config = dict(
    n_layer=11,
    d_model=160,
    n_experts=32,
    experts_per_token=4,
    d_expert=32,
    d_shared_expert=64,
    activation='geglu',
    moe_layers=[2, 3, 4, 5, 6, 7, 8, 9, 10],
    router_score='softmax',
    normalize_top_k=True,
    routed_scale=1.0,
    balance_loss=0.00203,
    balance_bias=False,
    router_cosine_scale=10.0,
    shared_expert_gate=True,
    init_std_router=0.00682,
    lr_router=0.00125,
    n_head=8,
    n_kv_head=8,
    head_dim=32,
    vocab_size=10310,
    norm='rmsnorm',
    norm_place='pre',
    norm_eps=1e-05,
    positions='rope',
    rope_base=10000.0,
    rope_fraction=0.75,
    qk_norm=False,
    attn_scale=0.177,
    tie_embeddings=True,
    parallel_block=False,
    init='normal',
    init_std_qkv=0.0395,
    init_std_o=0.0,
    init_std_up=0.0395,
    init_std_down=0.0,
    optimizer='soap_variant',
    lr=0.00317,
    beta1=0.95,
    beta2=0.95,
    weight_decay=0.037,
    lr_head=0.00898,
    grad_clip=1.0,
    warmup_steps=200,
    schedule='wsd',
    decay_fraction=0.699,
    decay_shape='sqrt',
    final_lr_fraction=0.0,
    batch_tokens=65536,
    seq_len=1024,
    doc_mask=True,
    train_tokens=557000000,
    steps=8500,
    dataset='wikipedia_en',
)
Below are experts of layer 2 (counted from 0) of a mixture-of-experts language model. Rows are named gate (a neuron's input weights, with its number), up (a neuron's input weights, with its number) and show model dimensions 96-127. Each number is 128 + 24 x the weight over its row's rms, rounded and kept within 0 to 255. Numbers have three digits each.
Before each expert's rows: "gets" lists some tokens that make up at least twice as much of what it gets as of all text. This comes from a sample of Wikipedia text that the model never trained on. Tokens count by the router's weight.

# expert 27
gets: "-", "–", " by", "=", "|", "/"
gate0:119150131162108126142115109088124122144127111126162138143092122100158147124121082171144107129135
up0:169074082093146143126149123132111121126124143137114138139161132140111106090140138091144159126138
gate1:173107132137119102125109135093170104129111118075120114160140104103143110141176153132080126111145
up1:146128107120157124153114106107130095122109118079106098170134148115149116114154128108081114146093
gate2:128091134111080138154117107157090149126079108109157095119117152097135143100117141169109092125159
up2:144132150145117171124127121144126103127141118143100140145099130154151152109128141108128109117128
gate3:134167144133110129113132106136133134130114176168133138132075113121160094145115088126140116126130
up3:127130091148084123094107134122145151139089101049135120148152126107080113139137121170125122169131
gate4:139070074140120161083125157149140129112099104185105132125125089128154107140138101123184110110139
up4:144165110097121159100168171131131111094122116134156117120141135160127146126098131133138112096112
gate5:118113120170131118143132128119111103126128141182148115147150143151174120121107114147112129145100
up5:140100140109092112120100106088193156129125137110123138071097139105156140150119150117151120139154
gate6:097138148184156142141153131112169100107129124140120132140162123119137120181145176146158169156158
up6:101118093048096110123090124183105155139158153100152142117164111110143132127081106106122090102190
gate7:137135143122117099105098151134137117087177185111123095113106080101141127145140105113116133124156
up7:139149140126139131136128133113142073112129199134127096121119098136159124147138091137113107112123
gate8:122183137133115111120179112135133147106110142124068111133078126091094100081166141149113151165138
up8:106140158132111100120138124130136156129101144154103143111102134156122105117150118132132109156127
gate9:101127135091097125135142139145118111123134111135138133153173145098182148117144150141131116179170
up9:142137116143136131113125141136146103161092156143107121165178165136109132136117109114118109143118
gate10:170121107156153161109125137075118134103152101097106093116123158132173101163132084138125140156162
up10:103145113096127107134142158185120148137114145149139139152167094123077154092149172101133149089062
gate11:114077132144161113148110109105140113151119144090117148115107151143182149109137122174131161093135
up11:129083096090149133152111159122129139122147099122126132157106116075095125149128127130109093145153
gate12:110111134153116122149073128112143129136124124122084149124098125095118096166156107127104127153132
up12:122110125167085077156119114113117125093139108135054135125105139124118082210153131119194116110133

# expert 31
gets: "|", "==", "===", "C", " ==", "="
gate0:134154119104085094125140124139149126160163141191106136128137132118152120156108106115123119111091
up0:103112099088108090096124091102168117120125152195138169140159146115161111127110086114090111111107
gate1:137118173126105121119165132114135198143117143129166163114113115094174110129137126101120089125112
up1:103106090129166087110112135120119128136154141138114080098114128159123152104114144119126179146137
gate2:139143141158112131082183098105156119125130140124106113111094149144133155148121121101155134190140
up2:138135175147121120113154093125153115133145112125129094107110155117123122135114120114141122183140
gate3:107147063110086132096181147051153133076092130157119126150161141117128184117140117118146108126137
up3:116104164104135134135102098181132146172132100113151128122109106141139095129142135168117133099119
gate4:115132152140126166104170129115130102119127126094142119119123155144141106120132135152073113145126
up4:097118099132093072142103126166112111166114130146129145129111120096093158127141119141135137098136
gate5:104127080090139134110121072140142103130162082130144084111093106143174123128120139161128130138140
up5:144148137149118103131127170133099156133083151151129107125133134119046126129169111113110135108107
gate6:120168144144077151112152085145152109165134153167161129103156152127153139124103101163130066143150
up6:104125108116142123170118144159160144108123124088126111084125128138150096121121171112133139158104
gate7:076148148176117125152148157137102124151112138110121107163168095125181109118142169131149134096143
up7:165128129086162129121133108116134134132140109161159153128085123125090124145112098169099118145127
gate8:081083135127091116121124126106130146106137149088082160130121145113116073157148131065122162094173
up8:106119125168200116138108139123135087091103133142149122163176090107140098110110134120127082109129
gate9:125132155108136150134140152123139083133117158147126103191140130139096128132127158105122148138119
up9:178143128117113094132127196162124104104105143121110136170137132084103157121119165127132107126149
gate10:139141066157129113116100146140108112126127120121132128137120115133130153115142092082142162119084
up10:140109100138152117139076149120125128130131124122132109096127126131161128080135096107149155090092
gate11:100139110118105168105111136157121155128140144146168098131103119131125079167128152126150098179126
up11:092166137141079156134123112139139129119140128132182080109114138146106109159129125145125118154132
gate12:110153111130113156116118135132125123139100144136144147146155099143129122118146118156147115125127
up12:110128135119134098151155120140087134117174097105113121120099120133114116158121114099101123109106

# expert 4
gets: " to", " the", " and", " that", " for", " it"
gate0:158128169139149185129077129134170125159151130137144158141132135116127094160120121119122145120139
up0:148153137131158126119089126139142146101147138119117128088164159151171143117117141145180115130110
gate1:129130113145192144101147129151065146139143130086156093160123079131114120095122119119123077110144
up1:118127091135090114135150119072144104122118102148155133111111121126110126165076117126166090157128
gate2:137153179139149068132107103127154140155162181081155141132092127127145108131135121099134136132102
up2:150142078105155164105183138078102121131114100116100172155178096160124148144097119138150141098128
gate3:123099100108078089143158098156105135146162146129157136144141152145066106150112090145118149083115
up3:134129134101172178098113103137140121129101120115056109117098100130157148118156166114102116104100
gate4:089118139164147090115139119152131124121160110124107119121119130137118125128124139132133133130149
up4:151135102132114178155122145143150125105075160129118126120146122097103108121115094126156105153095
gate5:076160159116152101138118135113112094133182153159124119098084122137131166155109181098126133162155
up5:122164119115135114160102116106120111108146108168105119125080133136107107112105139136119167148112
gate6:127141132148118124158113134057108150124100102095130165138147110133139183110111129168154133124159
up6:104142126149138113141087128116151138119134130142141135101088144102105110127112123142123140145130
gate7:091109118135091136153136164113109107127141128131142138136120122122113145120152189117157098145120
up7:135161116093165188121096081116123121106158123126106089103118147156136149157096116162118119176100
gate8:116106088120196095133120138127126137131112125140124180157149135145167126155095103123145148125160
up8:125115131147147122108137160146127093125144117101126114162134138124166139126092131161154133119114
gate9:149141138140141133149114141127129136140145143159136116131113134179151156084159116112145073157155
up9:082137159135086130106126160103133140113170092146126190145167107100115133151123065131144142138136
gate10:142142158078075157115131112144124161131124146135125144131167133152168105136125123114143159114162
up10:117123135136141149133166137130141127139108124141126081127139143104124125147141171156113112134106
gate11:128092061147128126132146093142146117173155093105137104127123173121148122153174090150120153125108
up11:111149072112117128118161111119123126182115097135129127126145163099128153150162085149122121141141
gate12:124180147141126131156152136114161148134128137149134097134125164123140085106102089140153166113118
up12:164118170100131154085146125132155115131084126129102168113142140169100141120129113102109145151117

# expert 7
gets: " (", "e", "s", "es", "/", "le"
gate0:154144110141134144107151098084068125181087155163154114147155165141160121161146129120143126130108
up0:114102130147119117115132094137073095119149095135140106146182153126169104143141123129097133148096
gate1:169080099114122148120132090135102117114104137115083110170101134125087124151111139087146149132098
up1:134146126156118134105139139114177166137132080086135199083119102123137100131100101124126150088120
gate2:097144115089119191163136171144149105099118161142105119122154138136139101152191111120092120146118
up2:166102165092149121088077125144138119138149119111123107162123087111093131148133155138106174123140
gate3:154080106135113149123161105150129131145150120138154129153108096151113099164138124138108157106083
up3:108170153118145086124087112113110155124144168104126144112130149108144121087094114117131080157136
gate4:150129048143132103114115139163130193151093123096106079160147108110125108094130143137112107116148
up4:140122166099090138146067137139128117141159126141165082109150074108131146160155132128172139122150
gate5:082122110099147136157118084149131117109141095110108134140115146168103121090105084098137138124097
up5:167162135172112129060123162146120147117100144112133170132149159111143110160146128160104148093141
gate6:116127119102123089103168117143100136135118125145066114113116154137119135107140130076104153145086
up6:112146149103125135131150126146084182142110130151113135096092142158142164142125143103183155127095
gate7:132096142158096117138112163152139107121134154100133085141130089149135132112150104178132120114085
up7:139134139129148172148148154098122138114171105096110164138118134074157112163134096120110135110088
gate8:129155128112149161113143069159092124117150148169124136092098130149139115180121096114132149142156
up8:140096147130118121063153135149135157093143138103178160169110148124128122109106166162135129136109
gate9:096180148113098140155107099124118106104118159142142144129129135127104139130161134088119129157156
up9:111089087091128137131138132114176140120132119118095124116086095089102102125072140141114087104140
gate10:090101093105150104143104124131125121179153116103094107112136109118135107166127122162176123155124
up10:125113108093156138168095151151123080146071107095123117127120126108061154188174099128140120133122
gate11:138104152108112113120129134086114104096124162124091079149141100102115094151097124140161154170131
up11:145118119107125091121152121113151119136133111097116108163129109100150120094102084113128150140125
gate12:110156139137114120107135122143122157103147124145113162175105088099145119140127113115105132140134
up12:086140172127120147093147145123143127131112094095110100142132169105137125085122087107089145105142

# expert 6
gets: "\n", ":", "\n ", "):", "\n\n", " →"
gate0:146144144124104158169118124139134123130139121123190146126127133088078129129164121148073115118120
up0:122134067127159142077119135148127114095092113138078114138135108166140104099122137134178108135115
gate1:148094141151113189142174110100134129103126137122128118130175107128106157120107130120126171106127
up1:123149079109134088084087149108083119146103111118133106122132103125144128100128111135140080152112
gate2:153190104092156145140164138121123104123136123117130125107174153158119151134074128103140105140114
up2:171176113105176137111138137118114118130147137135148109088179126144132156123097128093139106132093
gate3:142128152136154111143118115133098100138161086155113144107105092124157119127134131108125075142116
up3:130133104121098118129154132113133151151105126095149075140151143148107119115096133122126165135114
gate4:122120146095103139101109152190136155110116113131140146139129110142151127129142149112118142177120
up4:129112158112057122101109171172105150120120094154112115120132134155140119137160156102112151136134
gate5:117110076087129143091120129155077123128144095158140140124149162109134123112115096167121121158138
up5:139132105121141140125134169139128113133179119167164149087091151114144119161087092150116146147119
gate6:130162102182144110128131133162166101138140099162130131136097124154132145129125143141163078094112
up6:161123145105151138151162121130115165106147144134099151160125142115095109092164102105108142193123
gate7:119094124152113174102143120133108128126136141125139104131096160127166171112193169182127138098117
up7:123114121145163101124116131133153138144108148146148145136146097124102086114068112093157081127127
gate8:138135100178137143131079147161117150165141144132121119163147147103175132095153096140114143127137
up8:117080139050114142123162114111147117126089112123109139101093067154109112167115138134149157116084
gate9:138119118111134155106099101162115180129115122156166111128143089114129166125100138145155122130115
up9:111101169154147106101130105140104184123135100136106143090142082104127134105124159129112142089124
gate10:121123119134152112176133126139165095123158156134174104158084120081166120142157116146128111175119
up10:140138114116111155087115110114094158107108139133127117104149141159095130101103116167134137138128
gate11:140114094136148115146099193147121092101150127103118122105120163123113167159119098106127189133075
up11:161131058147169162113107130111113119133102138130127142133135076109088156147103148110144168130118
gate12:119161138153136090102146088131163127138147133123098200108137105150137119139129152120125135111131
up12:132118122086110172143116151153109129126127104134159070160117149112122120135133079137110107137123

# expert 8
gets: " The", " the", "The", " his", " He", " New"
gate0:114114105100145160110118126116135118116122145085157113115107099100147132141168152099137130118084
up0:119097096100150176102122138148129134152117148095120148114098082092118120105148174110108140161140
gate1:130114132148111103161125106153118159126095109097075097120169149135149084142092169167141123150116
up1:135164135156104120044106171149141165108104190086130130114146117158126153177116160080142158130122
gate2:084136111131084148147134111098087119131147134106127154129137126114179092169133088137111107138152
up2:128090180140110153116122143101096113157153145129098139118135141143144128140145126117133168135119
gate3:139141172115110115095152089132112064109128158109129136103086112139101139103119108121120128111119
up3:139140140119136123126081144109147119120079138126134168116102138158158135158141100151116129098115
gate4:107117113140101120168153166091150103163123122122131114138104112101146098112126121131154100179084
up4:122133141126142122104125121146081128120101123110142098167130131148098150138121125150144116101187
gate5:113130198113097144117138113141104125126142130096153141132145166119085075114140148085113147146093
up5:123119115160111109101104120114086097167159144134103131133142127172129145122139130137101118144153
gate6:072136143128156159094137137140124113123134128161070143164115152124130121081136153158138164131110
up6:169139129139126142114135153122099104115116163153136138092148170157151131101146125138129114142117
gate7:095130147097121150157116142134122154135166152157098158129156117119137126104138132122116100158121
up7:127139102138144133092119130124108121120132130089117102115153152138153108153135112160153126099120
gate8:136120144155089115099189095107114107142149154062117136162119154126150095113136126118144121115091
up8:150137125111141149142101163162136128120095091177159121142126105165097149162097127115111126101179
gate9:096113140096102114157132123156149101139110081133106113137190137119084101160131125176127133133122
up9:141112126097138111141143140088113141153133127136170119161139153093110127169146086146137142099118
gate10:182089092133111140080168138161124146091115109172127138127134117110121103148141126147086097145150
up10:136109125129159126148120121153127100149117064121147135116143098091135132165134090120118120120143
gate11:096110136132069148107101120107149130159136105153068122136095112099143064114146127140124116133115
up11:108107105157157118118114126119154146174102121117111120127154127172125166125087171124085096130137
gate12:103104141124118132105154079107145150130125126103161106124091135101150137153091135099181109133124
up12:111125133148132111132135107135170122148149117180164115138104130154104142138141144121165117094147

# expert 13
gets: ",", "a", "o", "i", "ia", "ton"
gate0:115086146104117127180141160103116127114138086076129122134091115122137123088101075158069126128121
up0:136134111116129110063132089084161145123103173140148178108150116110148097126139153136151152153136
gate1:122108181111135102149147079109166104137115108160105156146130121143117104177079121153126131125101
up1:109121094149137114104150096102126163089075136137119157169112123125114129160132108179125124092123
gate2:114156151127125128131134134110139111129132108199123114112111125133142094160130136148102151134134
up2:136145101128110129099134170172113137122106119109116134138139137122108125081154150172114111122119
gate3:162108127131129143132149104132066114140134125142149127160168136128149107096092091141163071098155
up3:140101151142125124106163083123061145127159081137131147141142111118152106086126091112154081088134
gate4:135138092123100125111149126126126152110139098160160101113132123140102151115107120071126169115138
up4:101108121143156121137126109106161126102052096104140169163132104122118116165166132136136112119140
gate5:152125106157113106147164097120122144079072129099115205115123161146125123139102161111143179177142
up5:117144115156144099161140117132162124085104139138105143124098151199161149127152138113148149125121
gate6:140124175158140162092131130134123151175158115097117080128107114127105143150133128099109125112134
up6:116124196181160096123121135091156130179159119114121102091094135131147154146117108109133174119148
gate7:125124104157111094139098115124122144107141099056119147121129133087142137121123124079114171139113
up7:081109151164154134169132119138091133124137158063132098123174162080151136163100123117127129135069
gate8:111176138117171138129095121129106121130091127131098130115164155148151107131135116112115136166111
up8:116163158148119133138123107128119130151116132104160132129153124125167124155107132156142128141116
gate9:092128139157088165132159155156136123150119106131146141143120149166151121106144129119098181096149
up9:143114145098109122128132145125101156146131084151120117135092132112135096127091150157131114103115
gate10:157104123137150110137092091109098122138177164090137074141102158150150113134112153122109126102090
up10:107116123125110129124108085161112153126099050138131139122124071139083133146161089130133129148185
gate11:135113114134149116122126100168116090115141144110128151139123150169116141121142118065141105179106
up11:127159068142151110153132126153155057147144115129117110126116178151128152133143117122132104127127
gate12:112113137118159186124113118149127175098110112139149149136177101119109143126154125163143143133141
up12:154133129142158156166122116142139142134163124113124163141117165145097161198102166136149089121127

# expert 23
gets: " D", " F", " E", " a", " A", " B"
gate0:113122102115102099111085113104127116126138122113118143130146108120106110111132094110114164112134
up0:137128124160103091119111138118124143120124108138110129186150112113131162148103158121091155145125
gate1:122147150135130132145110141088121120142147146111143115114105151123129138156123126125161103098105
up1:122127093120124094167077121148125160136134113139121142151164122130161091111118122137142122160138
gate2:152157112115093114140169126112184120120133086125153133169166120142114119145120123123101109106110
up2:107114133116151144141070141168108118140132108100087123141124123152161114105143148121155178150103
gate3:086112131149145167151122093129126135093130122149158122160122128121156128125113144125140109193142
up3:115098090123152124110127098175131147176134103129161122163111114118117136109074131119171154171154
gate4:162121117096123125152170119138118148107097136137097083138124154152181109092135143135106126163121
up4:139152094119155145146087138122081171117123137124120116137160089112117130156147129110145140112151
gate5:082131114124110143100171142118097138098152138172148133093101163140141122178127150129135116131120
up5:166113114150120105179172149136111131109133095116102137137135116092162111102114108181148146113152
gate6:138131119149114111158173113098127124119156116134140143124161114100118116124116088093127129099127
up6:129132107121157132151125160120087115125129136112124099136081072101182140139102140131118128089159
gate7:105121145140165149131100141123145144078126084096107113109178109130083138135095087153086148092135
up7:146105147152154152100128079136119117141130154183175165112120145156081119085105178145161162114194
gate8:096117142107136166141124131106160122109151135129150090139133118096137117089154136138095070095180
up8:080127109098125124122060143098147132117131094159168129124150085143116137147173157141092155130128
gate9:143110086130135152121153118121112095144104107115135127102132124136137143158147116060133107114104
up9:131121171122177140165088132114125107152139169159194114112067163181087126177101102134122123132149
gate10:102154133088138144131151123107101163116170092121122114125133158149161125171085122089046136125126
up10:171121118155112126156131102145125105123121137141146126156164103128134111115165126155164115127134
gate11:103108124152135086161124146110108108170123136101162137125113118143106130103117060169132126118069
up11:095128119123116106153103145135096083129135131121084133133097102146125142094125122178135138126122
gate12:106126072116135151126135121116185135097119127114098155098147085154131119135118113139109113169140
up12:121086104140126146107155106103137127101130128118063142142117148103108145105153100135101107174167

# expert 14
gets: " of", " for", " World", " most", " by", " number"
gate0:135146172155103148143159107133099104133141170098104121135116157135137158143139137128108146114090
up0:166130134153071144137179154139109123157104093135117117119098133117101094124099148126110143128124
gate1:156072119114173118079123156144146144111131154086149116135125104111166133139124103096137138104078
up1:168133099102148140178114086122148156151124093194108132122113117132089145124123134134152107119137
gate2:183080130136122146142095131155121121166121097161121109102122135129138137101141088121142104120113
up2:108120145110112119130089128140151147099112151125148116143133125156138132150121140167117134116184
gate3:153144137142091116125163106099107154119132172142171112149139111101125108165139185170111127140130
up3:128124140127100162134127124157181117151117101155087107101121145137132113120119092123142104090126
gate4:121143105124133168133130150194134144086151137112167111107115129116137151106142118137108120110144
up4:103126142125145131114163142079126121170095102133101098155159129137097119165121146163149119097077
gate5:137136111173165124125140114159117086168153139123112162102057133143104094140153151116122186131123
up5:105132160130071107146119178133158129108157163114128126117129146144110145087144119120091110161123
gate6:135094090148114154149149116100157118147137092121121117109129148154137154106112154108107100162089
up6:138149175116123081135132124167166147130162109088103118145138130126087164166135122136155136134111
gate7:162113112114110149168138126134130097141101165151084126166125171158093134110146139185119151124101
up7:127168141155129132152124135131156136142149127099127057091083125083104122150176125130114111150105
gate8:105136127123152130120107110138151119145103137137115147156112100102111146146139121134121143129141
up8:142099138151137135112110135161127132150124153100130162137143157109180099154109127096105154129141
gate9:123115099144113145122152158101088117105134125104140164114134126106178117110161135187121121116178
up9:125122183157089147111127131117117119161128172145106121109132078133114105111141129119133149102148
gate10:121110118142102094143175132126145097121069108159133154122158098136134144119119104119154151162138
up10:118129100144102132123169120110095147106118156102090169118147124059136135108143115110136152132144
gate11:170112118140151094163116120145107119131146156127155144157105156096149130065113125122131164151060
up11:186126131137147079120132082123120089120155135101126127135141151116125120056131149112111156137059
gate12:091088116075154102075089126114134125144151139127156113141059138101125140157121112150125129102132
up12:125137159118148116151093121099123168113135128143177149088152118151151152111147111152141121107105

# expert 12
gets: " as", "s", "ing", "ed", "″", "ab"
gate0:142116081144158149055132169091088141116150124124114134137138127154148128089156142097159146125152
up0:158116117157118155154134153111108127091141121174116133148132169141153118146149152130155094152132
gate1:103134147108162156168158130150141120118134163101147114096121184155113123168176093135122051141143
up1:171126159140124130122117101116156127124161080133158121128122088145098124175145117136132174115122
gate2:178108142154100108112110136138140085165132125116150112128115127139149156130145092141147154111147
up2:149091095109129168146163156150083135178094145117107115126168097117133139134116135167136119138116
gate3:151135173144125126094118132153116116120114156106152108105139116105130153160103084094138122120136
up3:105139137100112140074071121132151185062159155114145079138144192129134169135135123115123113127153
gate4:139130124135121145097132171101112114071144142070167133156144111087133154141166139167107140119080
up4:112147153119125082123131110150142169127085122169095112095103097173135111081113123113140138093150
gate5:146117168152110130136133152109138140130119139172133117137150123118122125097147091157151164117119
up5:116147147149113153124153115153156102137091105173127130129189137136102139142098145149101089128166
gate6:174112094080106147135125131124150139119111119138169117107139105064155169114132157108115132089096
up6:174112157140147100106153105109137141125140087124137132114106178181117115131121149071176181144105
gate7:149133103141190091149128101083144122126124110107162145125135168149082109157148152133131118142083
up7:093138138139099152113164135134088131117093111090078155119169130122149127106101112097107113146136
gate8:120043089118142115117111152145131154144131090134110108137126139122099116114121090153127134111138
up8:114143136076144163079082108106111156130103124176144107115121104111126106148153150095100147143145
gate9:154169123134124106134112149120146124153145134133111115147141131088126159153172164137098148118130
up9:143161131129065108144142150125123123131146148144158152134191122089092159148148142098128102113116
gate10:129211162133125141131104186138133169135142143122131120061144131085164143062115101131122121116128
up10:087104116145140127110158111109148121122110102137118127110077163140170131157095140136123116132169
gate11:134129070191130127113127136116165144159162100143136160100107122117134117104171154088149132076127
up11:074120123180146096150145124116142136137115113143080117103146144101143135083137105088140114119150
gate12:115116112117135114124124126143095091166104079120106142110151192148143130127146142098144155087130
up12:142121141124111150095146138142124141104121196102131144131106143151161114156148114187135081133124

# expert 5
gets: "an", "or", " =", "as", "er", "us"
gate0:139120143144097151159131081104162136148144080165158160152120085122130161108092133110141132119141
up0:126102129129127107093137091074135137120139125124134141139153118175104095180108151110133135121118
gate1:124130175132125107091164130114119082151155135139088120107153109133155089115123140127131124139103
up1:117123169110123117114097101114115125129089134104099102173158119113141110133134143158124163113114
gate2:156129132182161095119107177134144142156101126103156134124098140122101161094128131097123141120107
up2:136091161164139126188146173133133145131121144116144138122171133132125161141125112115104134105098
gate3:125149102128138101105142132071132137130156099166147116132112135140117125120144152176138141100130
up3:129105155118092148159139122143119125109151143110133116125124090151133071149133098111144105151131
gate4:123150141132148136123096133124141087100125112119116091167098139107107153114152128154151160127122
up4:136124137167104128135119129124162093156115107118119178167102110113156127090092125138163136149154
gate5:103089080123116152103181134105125128135128079131101120060153127132103125120143136157121114135086
up5:097125136113136126108136120145131115081141157156143132139116145122107153121127161105133090147084
gate6:152112106133121147140137170111140146132097133126143166109123098158155126098176115124133155124132
up6:161121131096125121154112137120171140155170157142128125150118116160161129103121119173123133132110
gate7:118162097095081124107049112121103142111156091151144144100140139160127141131151128112103089144092
up7:137122129135183128118125142131150138100125093100098152120153109113142122111123121151091171138148
gate8:135121105114079169095065120137124113134162149154133155140144118076111135157134135113116162104120
up8:104123118153120136137126116177119158151094122134156113074171113094116080132126140154112129100129
gate9:154134113120093104071107160152118152143134114100151130082124157149170129156177171124144136139081
up9:173128128161109115121128155110134096134159119126152169162117137118116151147141126107126135131127
gate10:113128132092134102127040133109154119111129135091156131134100143081094159142156124132137078072111
up10:144135087110121136133136172113122183091072138109085126143145111104165122107143121121096148150152
gate11:148136131125096156077110127137131112126118163123153086153153140086163124126104117145135133140097
up11:141146106107189121185147096115135119125122158133102134172117108106163150102146087158091107148107
gate12:140112141110144107095087089114083142129121126116134124170134109096137167124123090139139106138117
up12:100109134144128108202187174116186106101127110150150133112119127149121097128144150137150151117097

# expert 16
gets: " |", ";", ")", " –", ":", "–"
gate0:122179107136124114091106131157133133112147144063145131116157196102102120141138137135106098118153
up0:096135127115155104076129100172161145104137150147137127114135168135149127144101139098141105111190
gate1:144124131130160170124123101091146099104162141186096090127115117171155125151095094160130118106095
up1:114156126161089121128119096125124133137092135130122155105133123117120081103121161126129120087123
gate2:089117114118136140151145132139159138173123096156095102095105155146160132141126119128147127139117
up2:164185153120118081118113129177139108123134156149141166142140115135164123128120129139126139124108
gate3:144084116110112117145110137175153115142112131158146116118147141092103140165152140152128082142129
up3:158117175130143102095138147118140133125128118118139153185113107088121134125136128121092106136136
gate4:137128096088133133115095123129152162121098102144112139144141148105155157131152164128113183145091
up4:149164130146101131173109102118126127136134146104183124122114132170126116146102098148143070133126
gate5:099121126110142170116105121157112170121146109152093166158176146106103145148159153115114115149121
up5:161108151078145144145181111147153135123107119161135087129131144145153145130118154131166100142103
gate6:141144148106164095134136128140062128084180108135116092144136111136151120087117129137164079123108
up6:139083112127085176140111124135202114172114160106117183132132140115111134142154115110098144126135
gate7:120154134148117155142139159141117137115117118080165082118152095091123136128130142140135113129083
up7:114126133159129160181160156162147129166117099082138146115143071121125118124104155127114128118070
gate8:108096101128144130137116143163107116104100111145112115141105108166131137120155083131129102109070
up8:111165123139111117132116112135090158171064108082133177161170106174133181121088139150164137069105
gate9:099148102112105132117146104103185118119141143106126159097065154151122108159096100133108150126173
up9:155144153138113127163093146135110130111126137110140111147127159162156205135160103111154096150117
gate10:121149131168124136137119123144135152104123102112131121108159163135109127150148160139125100127119
up10:150127115097136124111132122131133116155177163132130140136068145121127154131124088101140162128108
gate11:143120150133132173139109132113148080139136112125129111141163143117146119122123105120114135111128
up11:125152111102093084136122113173127142126086169127150132159132144151122130149141120144125145145113
gate12:101129158090109104121137137145128143099126132161129113101126132122129146138165114068102103118115
up12:134118168119120076118138129159121135122141131153082149114101125118103115101148143088101102152140